{
  "hidden_size": 768,
  "d_expert": 256,
  "router_score": "softmax",
  "routed_scale": 1.5,
  "balance_loss": 0.0162,
  "balance_bias": false,
  "lr_router": 0.000477,
  "norm": "rmsnorm",
  "norm_eps": 1e-06,
  "learning_rate": 0.00291,
  "max_seq_len": 1024
}
Below are experts of layer 11 (counted from 0) of a mixture-of-experts language model. Rows are named router (the router's row for the expert), gate (a neuron's input weights, with its number), up (a neuron's input weights, with its number) and show model dimensions 480-527. Each number is 50 + 12 x the weight over its row's rms, rounded and kept within 0 to 99.
After each expert's rows: "comes after" lists some tokens at least twice as common just before its tokens as in all text. This comes from a sample of Wikipedia text that the model never trained on. Tokens count by the router's weight.

# expert 9
router:35 32 45 59 44 70 61 30 48 56 47 55 53 34 46 44 55 72 39 51 60 50 43 53 54 42 41 68 35 48 40 47 54 56 31 47 77 33 74 38 56 56 49 45 57 45 49 64
gate0:36 68 50 48 69 43 48 42 50 38 50 73 62 32 56 45 52 51 32 54 40 50 50 51 35 50 30 63 42 21 53 50 47 51 69 68 63 31 36 66 34 55 27 51 57 43 38 46
up0:42 50 56 53 35 54 52 56 45 56 61 43 35 71 75 53 37 56 66 50 50 46 54 33 37 44 58 50 44 69 60 35 66 39 52 58 49 38 62 52 36 50 26 73 32 58 47 59
gate1:57 24 57 24 38 29 44 63 40 43 27 51 69 43 34 43 68 46 32 47 88 49 76 37 41 56 56 48 46 47 39 47 35 65 58 46 48 31 22 40 34 33 76 69 60 40 53 46
up1:30 45 58 59 49 49 45 46 49 64 19 30 60 39 58 67 45 38 75 46 30 20 58 63 64 42 43 45 49 48 69 70 73 39 44 46 49 59 39 43 44 32 31 34 37 48 74 37
gate2:43 51 68 60 38 55 53 34 55 54 59 49 52 53 52 49 58 63 46 48 51 36 33 58 30 42 55 22 58 66 47 35 58 48 76 53 62 70 50 46 45 42 47 47 32 32 51 42
up2:71 61 48 40 63 69 54 30 58 40 72 57 38 47 56 32 35 53 46 50 72 42 53 41 61 38 50 53 58 46 63 63 55 38 69 50 63 43 55 26 26 39 55 40 43 42 47 56
comes after: " |", " (", ":", "-", "|", ";"

# expert 0
router:40 56 45 27 56 39 69 41 28 64 28 61 47 70 53 62 40 62 53 53 55 41 47 69 48 40 50 60 56 49 37 59 52 53 61 49 62 59 57 66 49 49 49 64 37 55 73 29
gate0:36 62 60 38 70 61 54 46 41 49 55 62 67 48 37 61 27 51 52 52 35 49 66 52 51 50 64 64 51 42 66 49 52 43 55 53 52 55 71 55 36 50 81 65 44 47 29 58
up0:53 63 42 66 48 61 29 24 45 60 33 63 38 44 67 56 44 52 57 40 43 48 46 75 63 31 41 43 44 15 52 59 42 43 58 54 67 53 37 43 54 39 83 36 55 61 48 42
gate1:43 56 55 48 63 31 66 40 65 48 56 64 39 61 37 54 37 54 47 31 60 44 41 51 56 47 58 62 50 47 41 36 45 56 39 35 53 62 45 33 57 79 39 59 52 50 55 36
up1:60 22 59 46 31 42 49 39 47 66 45 39 45 48 53 44 54 45 46 51 56 46 50 47 46 40 71 72 73 60 49 51 50 36 45 61 57 54 53 72 52 39 55 35 47 48 46 62
gate2:40 53 47 43 54 17 69 60 37 48 48 44 54 65 30 37 35 41 55 45 23 54 51 57 32 36 46 59 39 45 59 49 50 49 59 45 58 42 60 52 60 47 25 72 52 59 71 14
up2:54 37 28 56 30 50 59 43 52 70 62 37 36 51 59 53 63 61 57 65 59 54 44 51 59 45 51 51 45 28 31 48 47 49 53 49 55 62 49 45 53 59 52 48 36 38 56 68
comes after: " ", " |", ".", "–", " (", "1"

# expert 4
router:36 56 58 49 41 43 50 48 53 55 41 60 50 65 46 59 69 51 56 47 50 51 55 33 71 48 48 53 46 53 52 34 50 39 60 59 66 45 35 36 49 62 48 51 64 33 66 49
gate0:60 42 45 62 61 64 68 49 44 59 69 49 78 52 53 54 42 55 57 53 56 58 41 61 54 45 37 38 48 79 39 48 47 51 63 61 50 51 31 52 45 55 62 47 38 53 61 35
up0:52 54 18 65 40 42 52 58 43 41 46 74 39 48 34 61 60 69 51 29 34 61 76 33 08 49 45 58 36 48 53 37 44 49 40 35 45 66 67 51 48 53 52 63 46 45 55 31
gate1:46 47 48 62 39 52 39 60 43 44 56 79 44 68 41 40 51 44 63 55 51 28 27 37 77 52 69 55 56 72 68 46 61 38 40 46 79 50 46 46 58 56 46 64 33 36 47 46
up1:62 43 56 51 48 55 41 43 51 39 62 82 53 43 49 46 52 48 28 41 28 59 54 47 35 67 54 53 46 46 32 62 84 52 75 57 40 42 45 52 31 49 32 18 53 67 74 39
gate2:50 55 40 53 54 35 52 62 64 28 44 69 39 59 26 45 67 45 35 43 49 43 56 56 61 51 60 35 41 66 49 63 30 52 32 38 43 48 50 53 52 70 57 72 38 27 60 66
up2:40 35 50 65 58 67 74 62 51 60 55 73 30 57 52 52 52 58 34 56 35 53 65 46 40 57 55 53 50 69 58 69 44 59 49 44 59 29 46 47 30 68 32 31 54 49 58 51
comes after: " the", " a", " of", " in", " The", " an"

# expert 14
router:62 31 49 65 64 48 68 61 67 37 64 62 49 25 59 42 50 47 55 41 44 48 40 39 32 73 46 47 54 54 46 35 57 52 54 47 32 60 45 68 49 62 56 49 33 46 21 32
gate0:54 48 41 67 63 38 67 42 55 60 38 39 48 60 33 59 64 49 26 60 44 52 45 18 38 58 52 65 49 64 54 27 55 34 49 49 67 59 39 58 46 47 53 73 49 43 38 59
up0:48 48 63 60 63 74 57 40 40 32 53 51 24 43 50 32 60 48 72 51 48 59 53 48 58 42 34 61 42 45 47 35 46 54 47 56 57 50 34 66 46 49 21 77 36 52 51 54
gate1:46 37 64 50 51 52 45 44 49 28 46 65 59 52 69 55 54 36 62 53 40 46 65 62 46 54 48 53 54 52 56 68 71 52 55 37 50 43 48 44 48 42 40 45 59 57 42 52
up1:34 57 35 34 64 57 51 42 35 43 41 61 57 60 53 54 31 60 41 53 64 44 54 44 63 50 58 53 37 90 61 76 36 37 66 56 45 56 42 61 56 22 81 49 33 53 21 46
gate2:44 39 55 40 53 50 49 53 54 35 55 59 62 25 61 32 43 52 54 62 45 51 60 59 52 41 45 84 76 41 52 36 57 36 26 39 39 43 26 49 58 63 45 53 67 58 56 65
up2:70 38 53 57 67 54 29 35 48 34 39 37 33 43 47 35 50 63 64 65 36 55 58 67 23 40 41 55 48 57 23 45 54 42 41 45 51 32 57 67 42 55 50 46 73 52 64 46
comes after: ".", ",", ".\n\n", " that", "==\n", " which"

# expert 7
router:65 54 53 37 52 61 57 40 52 24 52 45 44 60 53 46 54 57 52 31 42 72 38 62 66 50 42 45 65 60 51 73 51 62 27 39 44 55 41 45 35 42 68 35 57 62 57 63
gate0:45 34 48 58 36 46 29 64 54 47 58 55 37 48 71 49 40 52 64 55 48 47 56 51 53 39 63 43 53 64 55 46 48 42 48 58 39 55 42 46 57 49 56 26 65 34 59 56
up0:51 72 51 45 60 61 65 77 58 52 41 47 50 48 45 57 83 39 51 54 51 64 55 64 65 55 45 69 62 46 67 54 64 49 60 40 57 39 28 56 64 29 63 43 33 47 36 53
gate1:60 57 53 67 62 45 91 43 23 54 49 46 56 50 61 66 48 28 41 53 61 50 56 39 52 47 55 59 36 50 67 28 78 36 65 50 48 36 46 49 49 46 68 53 34 84 37 79
up1:48 52 56 66 58 56 50 53 58 53 31 61 46 44 61 50 55 52 62 62 52 53 33 49 43 53 40 49 64 25 41 53 31 50 50 39 33 59 57 54 54 53 50 46 29 55 38 49
gate2:51 40 76 25 43 49 46 60 44 42 42 71 56 57 45 32 54 47 69 48 40 58 51 52 55 54 49 61 22 75 27 54 70 34 53 82 55 36 40 59 72 45 55 60 50 68 41 52
up2:44 52 52 45 44 42 58 37 37 63 49 41 43 40 58 56 43 40 46 49 40 54 45 64 43 56 42 48 49 49 83 61 54 51 95 16 42 32 46 56 56 43 42 42 29 57 68 49
comes after: " ", " (", ")", "2", "1", "\""

# expert 5
router:66 32 41 52 46 38 40 80 59 51 67 48 38 53 46 55 52 43 50 67 55 62 61 58 42 42 52 45 57 46 58 40 33 49 55 45 57 70 50 30 51 57 43 36 46 55 60 42
gate0:35 69 55 59 68 62 47 46 58 36 32 45 57 38 55 33 40 77 44 65 44 53 36 55 37 52 47 26 54 60 54 38 43 42 38 63 42 53 60 39 40 46 44 54 67 57 58 36
up0:38 58 45 34 65 49 50 45 25 24 41 60 62 57 74 40 52 50 58 48 54 54 65 49 57 40 41 15 52 31 70 33 41 48 45 39 42 51 45 56 38 46 37 63 39 36 71 51
gate1:40 42 69 57 53 57 65 49 52 40 38 42 45 59 43 36 47 67 57 64 27 49 40 61 45 41 41 43 55 43 65 32 55 49 72 31 60 43 42 40 62 46 47 53 57 58 56 62
up1:53 37 53 49 59 41 33 46 39 50 61 73 36 46 36 65 35 64 53 56 65 64 47 60 55 74 50 54 81 49 45 51 32 64 37 49 76 63 38 41 30 36 43 43 60 41 52 43
gate2:61 37 41 50 58 43 65 47 52 49 60 58 49 20 44 50 42 58 77 47 37 40 63 46 42 33 49 61 47 52 53 36 43 59 66 58 52 37 72 46 51 40 71 28 67 61 50 58
up2:56 46 65 35 57 56 45 52 40 56 65 39 63 32 52 42 46 43 51 50 43 51 70 48 40 24 56 48 53 60 56 46 42 55 66 31 57 82 34 65 56 65 56 60 38 45 58 53
comes after: " the", "-", " a", " The", "'s", " his"

# expert 10
router:56 54 47 60 42 30 53 43 53 68 70 43 49 48 39 36 52 58 43 53 46 39 40 54 58 51 46 36 55 58 59 45 48 51 71 46 31 33 66 14 56 52 43 67 29 36 37 66
gate0:69 49 54 45 64 37 50 57 42 54 54 46 60 54 44 32 29 52 42 37 46 41 38 62 44 64 47 53 56 59 55 41 48 43 48 49 57 32 41 70 40 39 55 50 60 33 57 51
up0:51 22 84 42 45 31 62 36 56 44 14 61 57 77 23 61 36 44 45 39 53 60 46 67 58 44 62 45 48 40 48 47 32 62 42 60 55 82 35 49 41 58 35 57 63 57 58 54
gate1:41 40 53 46 43 47 61 30 39 51 61 64 63 61 62 42 22 46 44 54 42 60 45 23 49 30 56 42 42 67 52 51 48 45 57 27 51 42 31 52 33 65 51 68 13 62 36 46
up1:48 66 40 42 56 21 39 38 46 64 44 44 79 44 59 51 64 46 62 49 45 32 58 36 49 44 56 65 56 58 41 37 51 52 54 67 74 46 51 43 52 56 42 43 40 61 57 44
gate2:36 53 29 50 27 19 53 43 36 49 45 41 42 42 77 63 63 49 71 37 50 49 77 62 43 66 60 37 48 44 50 61 44 44 46 60 44 31 57 81 30 65 31 53 35 31 34 17
up2:35 52 49 32 42 70 66 86 37 40 47 48 43 50 58 53 38 59 42 57 51 57 50 64 47 42 50 55 48 47 38 49 47 34 41 62 61 56 50 75 74 54 43 38 54 58 36 58
comes after: "\n", " |\n", " of", ")\n", " in", ")"

# expert 15
router:63 64 45 31 38 43 49 50 54 60 35 82 40 54 47 58 32 66 45 55 71 49 44 46 37 47 49 61 51 59 61 56 55 54 73 64 90 66 31 76 46 32 47 43 46 64 58 47
gate0:48 24 47 31 52 61 72 73 54 45 41 69 29 40 52 68 37 40 44 68 39 64 58 50 79 37 45 52 50 56 54 43 48 57 37 57 48 38 63 72 45 35 40 65 29 65 44 58
up0:56 56 49 49 38 25 46 57 56 34 41 45 55 38 56 55 50 66 45 38 46 33 02 36 46 52 40 38 47 65 76 48 43 53 52 40 40 44 49 59 57 42 39 45 51 45 36 47
gate1:46 58 69 39 67 51 29 53 37 41 41 46 69 36 58 37 45 65 28 72 63 50 47 66 59 25 69 41 46 32 58 42 65 33 49 54 47 48 36 56 43 29 19 51 41 65 55 45
up1:56 45 56 60 62 31 64 61 42 53 45 68 52 41 51 37 52 48 46 40 38 56 56 60 66 49 49 67 51 57 49 50 49 54 35 35 60 60 53 40 56 54 46 45 42 42 32 43
gate2:38 22 50 41 39 71 40 32 68 39 53 77 58 35 53 74 30 53 24 46 50 52 47 51 59 53 54 46 31 36 59 29 52 51 40 51 46 53 70 51 38 71 66 48 45 45 53 76
up2:57 55 35 59 56 53 44 48 28 24 47 39 43 39 16 44 57 36 54 50 52 71 54 47 43 51 49 56 71 36 28 52 67 54 56 40 43 39 39 46 51 51 62 55 44 67 55 15
comes after: " |", "|", ";", ".\n\n", ":", " /"